Experts of a small language model.
Size: width 160, 22.2M parameters.
Training: 302M tokens, 4601 steps.
Below are experts of layer 4 (counted from 0) of a mixture-of-experts language model. Rows are named router (the router's row for the expert), up (a neuron's input weights, with its number), down (a neuron's output weights, with its number) and show model dimensions 0-159. Each number is 128 + 24 x the weight over its row's rms, rounded and kept within 0 to 255. Numbers have three digits each.
After each expert's rows: "raises" lists some tokens whose logits its average output raises strongly, later layers aside; "mostly gets" lists some tokens that are sent to it at least half of the time. This comes from a sample of Wikipedia text that the model never trained on.

# expert 99
router:127097133121105110092143114131144169128147124088148127101121147109166081108118130140149082127098101114128099070116126130146108127148140154117102113136105172110123093151107128093129110128123112141144132145108118134120161161142125117114136105114154128157129103142114163150145153101116146129083143107066123169119131112148149119113076135147114113159175091127099148161134135163191104177098136123151145110114092141183143181145139137178131137120127139105087150077120157117111122148117131
up4:131162129140119103138178129140125162123159067112146171160151085151144081144144109152111125120107134115121141075104106137095138122167138134121110097128069128149124107176143133115180089117143166116106133145113116185121138148086111124088125123154116117133141125122119114139165148175164146139117093126137101134167165128149129110141115126156149148107124125100155131119094118129129113122107127085109099103110153097133087152098133095159133186172132108140106118137091138125134098149133141
down4:131106122175139124118122126134103122126139139108079130144163147128115101141089159158133119152138133108119152127090124175131119107098103141119153126132155128113104117144149128152119110122101075157130151125143117085119120118124122136067159134136127148132090146119133162127110145080158122154147140122168183136082108120066151124152141131159101131135125150161135112119113092178092122096141165116151128159143151122175131106136108147143118109085133091101140130143089146130141109111208083
up5:167127105147141091137089117156132152127084152130167126135143124133136121171157146143132107142139081069152092100116159102154132163126117124132102147129112107183136087163129131124155099114138134140087102123104113146093182142129130111100094178125066141140116125098132126141148090092104109098097125156133051137139105139145181127137091112119126151142131135131168149124126119150130126151130145110097110106116132137095150136154156136150100148138159123136133168104098139109135144152157109
down5:182114115132113126136105134155108157142139110115123125141115159105146142110118116144123151133118059120162139155168163138140126081087169094125102132096076163121110118134168135128166096134147155135152170148105150154114121104113155153125136125157105119121098108111070122133114120133101141101127156112106166115128110118183148102131088135120128108061107161125137112149151161203127111146106104182121150098127140101137141088136122151091132139146102113144123131106124126137130145101128130
up6:099111086144093061154140148137106163135133098087155138141131139141192134139155123126132143109142148138121102100112093132138156129096154130127156136171103159162145145139095136108151127166151115151103056115073125196111122167115124112130132129111093129117130103121131163142155116136153152125129098151114113113105166105103165094120101101153108119133131136179154096126115128137117148153126115129155086099131141147179136158131113144141114124103123159094101133126097141130099138103104140
down6:109118119144169147142087111078188114129179130084072112137136153126139114101134116100146150121178144151158135113127155113154126118132127091107120107158123147098116148119092134150142128141118106160111140132114142090134087135106134154155134171142134139166098105107118114149145127112111132167103135154127130137142149127116179145167141084132201128160103121157123117084129128143100092133148129114107077089120132117100138128145144120101165087111145163127122099103139089159115137116164109
up7:075104124098118111153131147126143123176174143124146163114130105172144110143136145146114108117108101155151124115121101095117131141151134136149141135130105112138119172133110098100116128155120128085097097098104111119131113103172142110141145134125121145151074110128134145089162141134124149143094129072130105122156110141095111145142128141107083132114121142113122098101138094146152099147151116107104126092140145114112153175118149118148108148092177168182157167111192135166148143103098177
down7:122122156116129112093126189112108153142115131144122130104105130138119166124156134172113107131142132166131196125150151123130114101107132131159122116172165108118138141091133125094116081145119136111113136100149117161147126167163103098134120100122159160109123094161085087122112163078105178166118095159102134151135108057121130116116111172137108135096161127114140124079141126138118157135111089088132095120138155135156140133115132141105079147113127114127143140124129110140139124165108175
raises: "in ", "and ", "("
mostly gets: "Di", "University ", "League ", "Se", "Party ", "City "

# expert 122
router:127134119147112164127065111143105118139090157159106141121115133147114148111125175133088143116122139121114162122148124138133127114133132154112144196183127083108177166103107117128121152099157132133135109126112122117104127111110123086194129121107138105103104136128098156108140127152144099117112147097103102122102143123099086102160114199106105136150155132165141103124109170110134162134131102108088107089163147110145130123146140126141108119103125149121108173168085110079114112130125136
up6:116163124189115149081146132155106145104142116113156158154131155139142094111100125139137135107136118151130142081148079140108146112158134132124186149159106101104109154102124115119121104153122184113122119135085146126172129143158100122159168130088123144119125120153148137138098112118142168141154164124100108140163121150131106118101098130108125143114154114140123089096174094149139061112108135128109121101171120101112145147134075136179152091107111101096118163117112155125118152133117119
down6:093151113136157143170120114136135126141089162122139123138107140147123137114139112158138093104119149116137152110123118125143027146134125149127105152119163130147156136107148144117106178124114143157102115122144145123090103122132136079143120133137161165079107134093147133130115105154197122098134118098088155153094128105097123111145142157141094133101099121160141139115106170141098143131097112139101101133143147139134143175091154101150084101145132120138127154185118144069119135133123135
up7:079134130096114155115132100143113150101114101174151112142109133157122147085151134105143114125085074101129132138092140142151159118125132135113120206156134107126150108127122131128128141135120149121130169121121117116108127141133150142167116087116122158115142087123086146137142117117142123155146120113130182154097126142121076112083112137147153127131191137124134123128104150144137138068204124136087086164107097126147139124137144162144070119106118131132145176121115146098123141160117121
down7:184117149102076154129119157063122130109123159140117124169141142116116108133136144144120149122184163141128158125157130118084125143122106086141151126098091150114095138156133123112128117146139151112135193119150103125088107138140125150123139125117133122137141142126162138120130114131111106132164128159138112080133096127111162100164143120098131158094091161110120126083157083134151140113113120070127153162115135154162158133174116141145151124118065113126148089138121156146098132079101127
up8:183098125104123093132110146114165154136101154098140115116092129161163101171138154081108107124163150133168157051126119139116154133156164160080127156134168148187133105142094092079177130150136108134091149130115132118095124081122112098127096103104131149103155130150150129146115139116082105124110137139145125109110125123143113184151109118131101135140132156122151120131158115124121147128154151091112095117139138135121147160141147110101161133069143134133127136151118123116119109128132105
down8:122152139135134089132131159124112166158138135120130122122100140130134136137133149147144100131140141115138138118152141124118128136086127151105144146150112143138152145097110116104103114132128091096106155169150131125127139115150082076154115176099116141183162134146104116088153117155118143125073126110193084107118102170117142128120136145144110192118116109173137112141131114089134128149178150118141130074132125084130175118107128179127136111112145177124144101110144089114121109118064100
up9:125139125119134159111144133114119119122148080145142130137082079146105104116125109102145167161119129157083145118107108173117149120144124102140144168185165131118117177121138148156158102109181121125121150115155154110127122107129119130115102142129086152095128144135133170101146116096114096118127145135168115163139155118114120087139109112123160115165133118097126071128127125122157127099136128109116099125067122143119138144154088145123098187138178111160140108165091147139100164113083120
down9:146144143111112114110094139154113118107097163118149107140136130128160141115096127136192099181135143111128184118103143114145122094148105175094124113109148081096129135113118165121154136089121106060110125131106122114164095154142124124153161082114136168141106149130134180129113135159124102112086133123133153128117121138135155097136138136110121043134114131098099144149149167138094134145159145126094145126139098146147135151160100114171139110141122120138129093131078128140134144166121134
raises: "a ", "the ", "an "
mostly gets: "In ", "after ", "when ", "On ", "during ", "that "

# expert 114
router:140186146125145143090129120156129155103098141124136097122101145117106171128162181159095116122118123120091116086121155111125134149100148122129164146131149165125135114173114126114069099092089126097112162121132131165159147101138095123110096127164144137141150074075090132157099105114107150141116105128139180131080089161148143118129150109101123154144137138108092113132100166139099178158127134101138154168136106121130112158141123145155147116089120156134125107119116124121098146137138133
up5:095131111142170136104175134103084140124127125147122167110102134160101142149091145179103135127095151129115114124127175153079168119115138095160126153146141140124134106130110122085095142128146103114111121125134118152108182107170095164133086103159138174144155116097098107127132159122157142128164111125170137067115158103094142135100102122075172148126129139107134113129145128124122123154142118117104125149163138137143107176127104162128121139079120096130137097153102143109112154110101143
down5:122103123110170111168134138162126116127136110123136138100151175117118127112102159106129134165152130122126135075206107126168115134106115138152109121133147135151140172144133129093119142133153128155123152087116092120183162066107078148093097090116144146113120114170124092126118121141126135129140126122137187100046142137125123129119089140130145134106148147118133153098141163154141147083122166096141109152132140112119141111119116144102094132158129084117114139133166145116136110104132115
up6:137129125128106120124146126102172168133130140128101108132114142148139117102092105118092110099122136103141097126152148101145149122100151135106108126136081132126105118111135130130108143113098123157143098101097087153099145126160159172111103118156128114105139146164115117088179160105152161132085110205114117130105133185097140077121188113115159152155112138136126110134151095150096124103132100115170165142141117121132088092177146113130137146146150148139133152122112119140182109141119154
down6:121132136105115134131101150099089128097111139118101148112129146145106147102111152148111099150175122163168118143127135089129118122110135178173124189112112133178096125149136146146112132167161131149136117122148139152116109105124138150126149065171138133088163163115147145127157148150131134115078099138089151131082135147156164111131159113112140122135129110104163144156176084124126152128059141106108163133139104116116100090121164087134141075110098124114107137138136133135121103137127123
up7:121127136133101127155068113159138119144107152132188113105095111138136133126140141162125109117109168101104130132098178128153152097092151106163139115134153135133135121140124163097152124076088141113128109151123153104140126110144103126137064123155115162157166143115108094155110139143168159145152151118150136086117162081124144101116136152119099139116148119133176103137120186085138129119129126108114161116118098126130101141107096136129134210112122138110120134107123125107105098099156160
down7:141091134085086125099123143164068089145166154144128120099123130102116144154111086133114152136120167142139164112107157112099131132165145127173134081130140141118089134107096118117111138140132193144150175166132133116119142135130124134116162091198157092137115115132122121173139131157143118161145146128116133095137116163120107132126127095093092139122141116120159109096156115121101142131098128131137173123108146152109140126075085139135096103126123152136134132113175103086117159100146127
up8:148130156123113069132103134121108144109080134128120164150146105107166146130104110125120139130101133129131140123102128122087115137112146097074131141134161161166130116145128126106152100106115141108092099129108136136129095129146138122125086129152105154107085079176137098179100146146118114170125116103132158129170158151148175168120157143140136171133129129099161133130119136123120126150148103094141090128135152139094128082152151174163080101096155187130111124092090141123121158119142141
down8:152167104135146111122098133104161151136122121153082127126160146127155109161121143118118097091167137131110151072129096105126140123120137122089143106150171121144163147138180084168133098126138120121109106115095101141170087139108141136134096094125138123174139107140133108122084114182113150190122125095124139096133096149134147100158136139159145136108156140122148165105127161119140152135147105102113119115134101129100173114096134133146175096123111125134154102108133153143124141055134106
raises: "| ", "==", "- ", "|"
mostly gets: "For ", "As ", "FW ", "Ul", "DF ", "MF "

# expert 55
router:130096128109133154136095129114135102129082105181111160143126133126126130091104135121161118105162121126113134144124109107130100132125116144097157160104097140130114161129152139134116149106115124109131140170124126108068135126126149136092098126132156124115153101103116181166112117165159113156093060155178111125158110120111128065159099151108113132159176103129129149156162152115146158156128122087070122138168112076134159108147122129127122144146102108141139098143165109118125143093146116
up1:154120103132133143153133124131134117103117084127122138127114101114118107143134179170134138140084123075133122128158121141109091093130127115098101131141171106134170163104095141088157160126129131150152144155102166133126114132112129144122117130138140146127166169131111144114128102210146122132086105111161115118132099089119142108150142099141158136113087098124107141147174095118145143105132098180068115081128133118113140095120108137127153168138161165149124116117150095142132110091151176
down1:130118130141135141115138158113165129103153133089084157110125132139134169132114099108155108079099117155101116147117161151134082107130106136152167135100156113101158115127119128107149114204112099127093150109136111100118111131128153149099168107112109117117140133135164176111111083131118145156138116103149154115188091129161097133153124172125070128063139123137122131130104081126152149145132093154143156152136137103101150134111139101132126125128138139172155084149131126152153112160139122
up2:098160124111095102091099132136135148108120162125174105134123116121158144131066163115109148116153094098160162144170087181126116146142114119131125158133092123166133139109159165129079133122095108146087150144090121154104141075108158180106136151080136179134155117146103158127100141150128122179136099143142124100116108090147146117099080147113133152149146135094145136138136134131173135118156104133095142104137120110137140075153119137122122095116160125123132126149122134131103125129144110
down2:124114160141080143119126179128134170157142129132149124140102101114151113147129156115121095121148132095172142123136140159109106143134109215192076139153157118162122154091106106156098097135103117157104153147114146121126148120151141146153179113145165078119166131122124109153093143186100128115123134126137138122119116123091136122124129133094134090155109143102138135128117102085102111155134106104138150123098132110131146121125113147147102082129125153140087110092079139130112122091142120
up3:129139108131108108129127156137124157084108128113105085137111128177127150127147163140103172102127125095135141082116150098138128102121126139106119159117143177161122108184130178097171167107138106117136149125091109135092180135080121115111140077134096116050155123096105126125125143174124120108129109146116141152120106140127126118143128154139110142157180133096143108138171169119111130120125130114116115159121108112142172159085100149126126107118100127154109145138116129169140107118152161
down3:138142150101115129117130179165139083128131137148158126109093113134098150086121143142148123160124098123160137176122160173131109138128158128130144096138136115059159127121128118087080164132113128094109119125099120111118122134126079108160126173113161140075108129127103116093137135135121112137104131152109092152164136079125170135149136127146099136111124154138114107103168120151120169166170165137095109098105102159167145105105123135144094152129140122154110117188108152113129119119128097
up4:086128107103124128170122094123151132103070130117146141133095130142123117105124156119158057132119119151101151157090121173116127115174140171122125137143139142094111154111163135136120131127140195149146114117116144129158128177188132137142128120168123123106144141099179112122116141141117149080105104115098114167127126111088127158145152155136111119139128128100120076133166115110094135107140128198144113105143121109103161124123089089136146135127144140111140116112067142128129103128140136
down4:107134116151126149136124141147166119163150147120108148133145144151133110080090099135213148101144133164117101118099133142166133143147154121096093135130147154106124147137159124146164134114151147169121135099105136129115138180095141097085116140124080132079137116094111104146082082091115149125145136148122120102156137099104101117146103115122114112137139110167157126136110150119150129087113151124106118136153145128118132148145126114193161096113080112123078111140107147108144117181137146
raises: "a ", "an ", "the "
mostly gets: "have ", "In ", "has ", "On ", "had ", "from "

# expert 48
router:092099144100094140105128128132119105137097140116118156127145118112109163093164130137105139098151127140097111123153119122135094125175151137100102132144089115145138172128193175128132168087172154147113121159100145102109128125156178103116139129143147127069107127169129149138119154175167118126123102099099126136122114153133108108167095148120128119106119115150098148171116098159160170106181073114136123094131152134143125118136120107130150121122121142164151165139085118092145149123127136
up1:131081136117148100130136146101139088132125109176132180182090129129122154167132129110139170117145136150147109176111121162162128143146126178104138084151112112068142142104139131140101133158119086128129146127100137128159118085145140131112131121123138097176094125143140129117130124100129104122137085121145130104171127097140093129123129193115102154147146131094126100107144105121141085129134132134132154156141147133084094094121102118158117156164106117139108129112083138151100157100177112
down1:117151169091119115108121102160110120123144142126144135105150123111086137128156161113088076146145140155141158126119145162137147116066141134147142128145118130135132143112119127014082104116109110150177140137180119131158129125111120115133156135143120152154112084101116111101146143163128123157112122147140159171113101107130126114127119126130150138116087128135106108142146113120078147166142089120111103120097155147142150145117117097104119144151116133146156087158168140100139177107103125
up2:094126110103119123124094128091107102122160118135105101124166148135113150116095145148106128157157106162117141150187152137100129136103109129095116119126151098141150156131111162138133157126073121129172139109090145122148134121104159131107151144120120156118148124118158109127115139109140132148123146131137108105145121109140215105145131156112102097128118074123122114136138143097123146143205131163066097122107109116131154084129127168135115095132134132142161155139185135096143073102127145
down2:119133117132176188091111108175142114120145122096103132090112097109151146117117126141129111133086079106113156159122160186104113127161118147141148159106165103122135100153125094163140124098135118119107074159147147089125138129108159113135153129162150128117120093167131149122157151156148107139138122101088122112132147110137096137126084122083150095128125138110109103148129158131130115125097135092155137168128124119145152140111159138135122169131160143149112130115082097111200094132162122
up3:104136114085132095144095142112091097120079136155159098151084106111167135118096129110135119176133160141118121149161145120148156166143150147081128115151133118115127160141129143219160117142120141139097114082115141142134167077149138059143131148100125161140138164096113100061173137118110114123137154137163119104126135140148128137137106151152147113113157145119115120129132123115140133101133140138130127128106104094121091127122107142103136148145123125139172151102137137102096123162124087
down3:155166122128145117156141081117148153120176125157130095126143147154146118137148120111136072093137144137106117102111133089121126138144114087164136129132115162088082125106119120180104122110143160127138171116129146161146157125177112110149116154167118122115151100119127169124107148129108103101156122131131144162154138108094073162079179124117154134130132125124121105173102100118159121096080119119150110145128132161153132141104131146078076168131136118104121116095145133144104113153136168
up4:156127116131090143160109152143123169123135129141127046116164132142135160094121122117128106122108127177137113134119142092126140137139168070113103144138142121148125143079127144128081161119135147175113139140106172131066130117134137137155121101157134130105198104168092157148178120131147113128108105114140125153110116149129110142109133132160148118097156152120132098160154107092109153125187089096121113134115115155094113146119134144102124124116119127152131136121074134091117124094121157
down4:146128148097164132111133169148155104115105149118154105135151145128131105128139171120117150129119134152134117153160096140114129114109104133142138117130154163137148194201117156083119076080164175128125112121151118119122089124134125124129132091112153077083111127137156119117114132163093134155112153114149162119158158125167159081104110112165084122102082126130136118120101106187100143121158106123116149121089139091151111130129110150112144078151130140160139143125119136116100122142127117
raises: "the ", "a ", "all "
mostly gets: "In ", "in ", "during ", "On ", "have ", "has "

# expert 82
router:138173121103166103101130143125127076150174096145158123139131141110115132094110100131113114127141135119160144128136117139123094114195148088172102124130169134122136125143144111116110103103161140174131093103089104130134119136098122153148130112164158110136151093105086117148154133111131100115155103108129142099153144154152092123157137119112124129129137137097149106104113134152141115143123142090141109146123136135159097102148141132090062107159098192080145160138175132085157144118104154
up9:133142148120160097141099108138161145121148098171108113155112069124104187116137124102159126115128113129113136110149118144067140129090134149153166143097117128158140145171149107131103139138166127128130140104112100120140161126116123159132123094137126116119167111092142100079118134148185135111132124132128090087068145108124116147130152137161138153150124106057164132128113137102137172158132157126123160144115131129108119136165115177136133109146118133122160114076109069111116101139119141
down9:149108144091148130155080120182151132137168135149092102157130156132103167124132141151105107136126123136160145128118128137098128159104136124192103144117105096156122091114159080158110127145156169136121117131148123129126115132103116113132154080089139114106146102087145147130118145085158136154132132094127105117057125163134091157124135161136114144152111140140151113097151161151124137172133121131147126130061121156116108135134134141124089096124126122118181120094148103098135078120127164
up10:112150112116143176095150134168102114141120107122120154165154124147144132152136122131127167135095127122146087117065114093114113093113156112157115132137093135156140173139155158104120084114096098142152155125096102118133127106102147093101100149119117158115156081082148093127131148143125117149093112136117167106158148159129118111086140110162140185104125116117123136147120159087138105114172174134108145127129138118110103115165119163131110109167097130111134171177139147118139104166108126
down10:142126081126099100161132132126142129175141142141164126095086154107144138080120096105105155085154097218171158131103160131125141126140114108147137143168144119114142094120102089121143151127123141095108123150128088107152120130136127127140157126129090117084122136108083129163140129116118138182177121144100151119131128145134117154160132111117128165131141146109128132159127139122172119125099105105118151121116159092154159123091136171108114135073092131144141115086108097128152129141154109
up11:138119129118146149139120104126142110092085092175133128082149069138135118135088174120135135102144162120138110122172164141116107126125098140125097087111145115123129146126114132159154166119096124167104119136107099085109124126160100137159126140161098118134154156121123095171086121157129125110131147160182138106071132161088126133164108108150113139149126064159138124127111155117105132125147116142103140103177126142129137142091125125139151150108153145137137125132081137119147190095157109
down11:137132113188102107156135094107115143124099119087136190095150138148129130145146105140102146087128127170176152114150144156136153135093138127119145100100150142086113145082111127134110118164121115105134153140082111125157118148105143139106148133148096082159124115111134080151138113136159150176097102129146168108117119131115145105092121134110130115133156162124163107141131093098102113167139143118148081105129099134096143154164157085153151156118086147146128135171136119117159116101110100
up12:128134088155157163107133114091117114138137116095159143134081096132105120177102136090148152173103091135105150161105112129135108122127147097109142135136119121130121115112110139203160144122161095150124105058126112121122128155129101092174128130096094150112159105150159130106141193140137112101135123137148103093096113155120089092097150121126131163142119127128106103198118145138114148143129158115127138135132128125117114109108161131156127146125122146151179137182142097117113128143114133
down12:173127146164124139089141138131144118114133097115168126151094137154102135130129087111126111103158086142156154084124116105148146100105130179152129146097126134106079103155137135125166148127118138205106136123107140135104137139096099144181122129124098133134125163117109111162099172161127128138141125129134117190154137129151092077156110110115131103113144164139143128128116125125134125147097045130147137136129135123103069135130130128104136075106119165149120150102128145144107130134109161
raises: "(", "and ", "in ", "- ", "/ "
mostly gets: "1 ", "0 ", "8 ", "6 ", "3 ", "2 "

# expert 111
router:127143096117145116112104138151135124155173146140132126137147143106146169126103153131150129112122099114150123144057131121139099147119211182156096153106126123101116151090110107149107105130132123138134152149081111106154120118173155125152121142113163130158138094092075122140138134098073154129080163131130155110144122157154131174108123113120097170138144155138131110094121144136133106137125134093166093091127098117139138107121146128140163136141160076131102107113110096143135136139164147
up4:135129129121151112162123106081151115094152135098084111135122080134137116120089107121148117156100119139177185127093106134147167114116141114170133099133142132135156129129143141195176121145142104120141165141096095096148131124144107133128144114172127122114108125107137087121132135104144107137102105098123104117133107106105129118116121130135131142145137125049154099109142128136135085147115100093162131122071104149160118137122103116144180166151148138143155132139140121163152129149128203
down4:149136133107109128108159132116115142110117137145097132107144111136075144113113141106087130135150165112188115097127127164131190101133096119159100143133095130138157131096196115064120143163117140097163142136111132137136127147146131175159142093104144143112114119117107133132142125093150108148094097126092136140101097093142114082153104118125093144095130116107149086133161132118120128182107134141175144120126118088191129142132117108115140150143122126135155125138169125140163143144101172
up5:160092123122098103129110068147157160150136135124135138163122103132129106118118098143150149124122122139160123172107097151164134141132155148147148120129112109103143145143122152131115138127126152144095139131101190112166088130202151156124098121125108122141120151122094124163096148073097150126117136096120173109149150126115119163136087133160145116111150137079110097135138142099139111108177098145142121093123094129101125085120103087113157110163164090106133101122109131150112124180154127
down5:142105159133123173120115130151153146142122184148145139122184141102160093131118157166136155096084141105129106179113135176163096132088124146107140082116112127084157142130123128074103102103127128161119109118084127133141130136118177127139120140120116138155143133172127107174114133110112104129126100096068120098130110110117154104140131072171129128133125139137094134131167145126112115131186104116127095146129126125179132121159090112141129103124142117135134079118131144119163098132154131
up6:104088093142126121145104120128162110160124162093122131125087158166117152146113150106105171117143065145107150151107123104130143148153139123142114136149111159165103094140140114162178146102138133109078111139159132089152106095115157127096152124139110116143119132141126119124126099134164130114135157131171072084097134137096139112129154134161085146115111137123110136090089124154173114167143114142168094141152090166076108126176150150133155147097137125146129129138097133112116123103129129
down6:122150104110107133152118138118150153099108130109157113168142120169109144143123122136122120119120093144143158133154150131079120161156107110179142169100102167171147126132099148143122144133069124155138124103088096135091122121131138098098129096142112109111142123122129111140118131181186115141162174134153155121180094169130142059133111127150122121115106114089162143120140107125121126147081087125135112125097126117127116103175138108122105095158092123142100180145122177136133132116126117
up7:138135155132114132144144067142157119090139123155168102140150088180139085106142093169117137074139090136148142126145098142138107105092155108171138174165156124136153156168124118115115168112138104132128105138140124125128121127162127109136092139123099135144162077131066148127131123129138079108126144138118160105134133159135120126082122142135109150184122125157128131101137117110104128078115132083156126104135117124131141120137135168173123148103160079145110160112136128097098097135124134
down7:127134155157118118152164083144130136140158167133110099057117146100140139134138130168093131115153146096116125124150116134115131135128180128136113139125137113141142095142104075098119119113119123127134135154119118130171132136141146117108139110190164108134140140073105111135128106090104142155145121116098119132089115150124102147118116144123131138116106171154158128134100181137161078115113100117130143108143127129104102118183190157126132137141155132112082137084175120177145115086097162
raises: "in ", "and ", "(", "on "
mostly gets: "University ", "team ", "League ", "series ", "USA ", "City "

# expert 88
router:138108165175124136125169134124154118129111083099134112133141159083168144111121130120086071167134156126125161103124136123157123107121129171110116148104130127097144124138097109152150119140148122146133165164147109131173159084100104162169135102127136143139151106152118152117143124134102153088073094158175135120142110091103151160120156107134131162105095155120131124127122082086112098156141169157171146136150110119124094112093148130082104137133129114119132130125088108100149120145101106
up0:148120116116164100142082129110155118134120141100146096128169120089167129116089171148116117171125123120141122129114161112113149122122152121103124144095120115123145109159082116149168109116112148096130118110172136171126170093183138162140167108180105132143079105139140078131115145176128151141124140160114122094140067111099157131153139163129138149116084149104135130092151147115115128106126146112150137086156099097134149140152112132152130120122128134127137097129100128072138161124127083
down0:097121159124093140142120105140100144112124062142121143165139144109138136112128153121117084123146096168099133105127189131108110129133135172112121119121106146081180109098093130150135138175129124120136109132111113147175139106185113134143173121098061125115140095176147118141125147125114131112089102127142109148122110132117206136157153105129139125133118100150104134151141134140124119130151132124114121112121126109112176104151066155126132122156156093129110110154112119157148156101168122
up1:133160142171105139116099119062141143103127115135128102137144087105085177119101142177107152153084125171114161110128131127118131120115127124133171166113152111115116123109103124127142146117145114121123200123137163139132160087124095097135118126151095131160207098134124133135103115141133124108139163136150120117126136080148135183157136114122159130119120092124129129124105145071129140128146123131101140141128137145156084100121162120133138125121082093153130096147138154142102150071142112
down1:124148125137156138122111095139154164115155185120152129112135131120060113104097151141111112131093121112131138115139137133115147116155110116135173142136126104158136102128133140118089141122153157127169096085135138148123093103129157117140120164162124079115132134123164128148091089141117147122092145118131123162150123116094124149149110126171092144120155134183113189111108158159112160110075102105124101114155101140113117132114128113177129091094092079140116149100118173151165122093128122
up2:119129110151103089157132083094109148152133130099134113090124089099107181103137158119115154166144160101149085111095135113101132121143124142119111135119107140093114122104112130149131106110123125171107134119171109138144131101093107109132109121125144139153122139148142140136157138203160136145136089136137131092115174134117178158163139137179145150081096098111134088195122108132145131119146121164085138102187119148160108147132139128123125138127104136132119108128139117151141106133069132
down2:074163153118172120139100136115130143178109155123133101104167116087120158107077161137110130133146123157151107122142087154126123148123091181133152105134088153100126125132124149074137121157106099124157087130109092129097122103107117093145125101069159145145119117162155153109126126225142125158125119129118143132114178135126172138115104117161137126130113124110114092139129103131103133124137138168123106144100105096114131150137126156156116146096101149156153136132122149134136102139129145
up3:107122123156120144106124094168139131137122128128124104192106090126118169084117077120149145119176153100125116107125123124130126114142090139168173130079142136082112126087129175143100110127150127135114178145149107135097134106179127128115141116117124152135179150112108150130079135114118075126121124145147140118150155121101123138134113137131151159113156156146132158179123102135139139190171115132110128126118104111116139146094110118134121133063109110139100174119153107097138145130089123
down3:144115095143161108123132108147117115131149114129124149165130105174135194107119099113142147098160153115157137113113174179174137112151104119141090154120089135127133116127142096087137106143107123076140176123159127112087171104137128152121153102155145103107145094110107120119091145111140125108133126198146135121134081123088120126128122142112111098124188131108126128125108120125134145159124121149135153118136101105110107167119146112144164104086097087129125157101176104112148171130117130
raises: "\n\n", "\n", "; ", "/", "-", ". "
mostly gets: "United ", ").", "ia", "States ", "British ", "States"

# expert 0
router:129126129093119131110158118127103180148178172115110139123156155169116143138131113151148130142142137182098119115110158135152116156154188109099107129144142110125095124129112117120117135141191158145141085093133128141149151108152118096121121113152153137120135121093097116122182138125118166089095122125120131113109159117131158123114095096108099108120110150146115134083150142137183111131139120145143170151148108122165162166129148080152091127102159130114118100118142160127137140104201116
up4:108120128137115120131110084123145109115089126143129114149153108154129080116124084144108125126124135071129143158095136160157139100126094138149141133126146102078108089152108122201147121115126148109137086127164117147106144102109155110121102171116113176125113122144163136074153187170133117151149175124168095107149116134178109124077149106132145127165129118129110133156118122076110173100140115128120111122132122155117139119120119145122162111139148144133154154143099118111169158130116104
down4:135143157092123102127126142078109142096192070129108112149112107145132123160110179118105144122094124125139122117130122105117135089087133125127107156124159128131115131153123098142157126147082137104125104117129115124124151121162141114087129085135140136155142172084121126141077141104152131111142159108115131147121128141130152094099152107133137159145073158146143124127135099121128137159108103134161078134105149118156129140156106120180103133152158122127140155106104132161134219174145133
up5:139124134115142141085158123122150127079126124137109141095167126121198119121153080120171176129112113166151117140110106125162157123179071130112147092114087106124140119081140141158099137140111109129096114169114146128123110140147130127161163138138105129136092113151114135105143115122147082110101118140169118124134150200133090128152114149097106095149125142123132165125124102150123116141110134156098174107121106098146102111143136119149110100143113122101147167153112153140116130177118084
down5:102097134121122130145145110147154131116134059108141089127117111136099107131115167151100104156117112122123128062149150134141131107073155112107105138124122106119117147153148080141113152112153129138137141127155104116141117147137162110165076127142148100101147127152141119119141105106122147122118109164151134139119142113150181170122168158156156164154129110131109130148111117149122082117113102089112123088146158103173113187101096160176129139154185114150140114085125113097157126127132118
up6:111117128111152102152130109128129139155113130075120186139136143132134147143149116166121141156130142180120121120066117149115139098162153154130084168125111185148119181114126103112138117140100122135153084073110158156148143113100138092101122155162124154163100136117124093135109128115139147079114120124121129080120138102126161091122100135132154146149114131113141125119155112115119150129094133144117121135171100095150118129155118119140094160122135141122127100119060172120135079140177149
down6:138110117093116142118131142139130147119149142102131141142185154070144126097145149124112143139177108102142135127106170127125075107147111067124137082107107131093127138132112090071077182149136180166135137116145127124148132069126135176104162116150147144109118142103103108176138136114125106186148118101113143125096119128143150132125144110131114102117108114154164099114132152154137129143130138154141126123082147139134167156144131108152114096094122128160126125075099140118124138106149125
up7:152119123115089108160133142129161113123105122081144126108121131141114086096058138134127160120082141109140100094137118097145168147136145109104131111114168143119084150101118124100154088124140118108153100130104126139130193073144102115175095120138108172108111132112089142150136091098110156161136132135145122125116140108152157151150123140142169167154157155139167145157098152119120116131129155123180129121153118130149191119115124160137106163077143097132135130132117118098140125103130129
down7:143157122135070100107149125159154138142153126092142194114140142146097141145110135135142103134143105109111126104164126126143136121132066145118120078139122150132188133110112125086107099086176160126150100136117142141148139106108107092133122161163152104158121111117130112117162097149131095132166087146101131127142126108112136104152160089129121133118104150114110156109133190104144134117156099164124085162140119104125106124122120124073141094156102131113136136122175157121133170103156141
raises: "and ", "| ", "of ", "in ", "(", ", "
mostly gets: "R ", "League ", "ement ", "Cup ", "Party ", "% "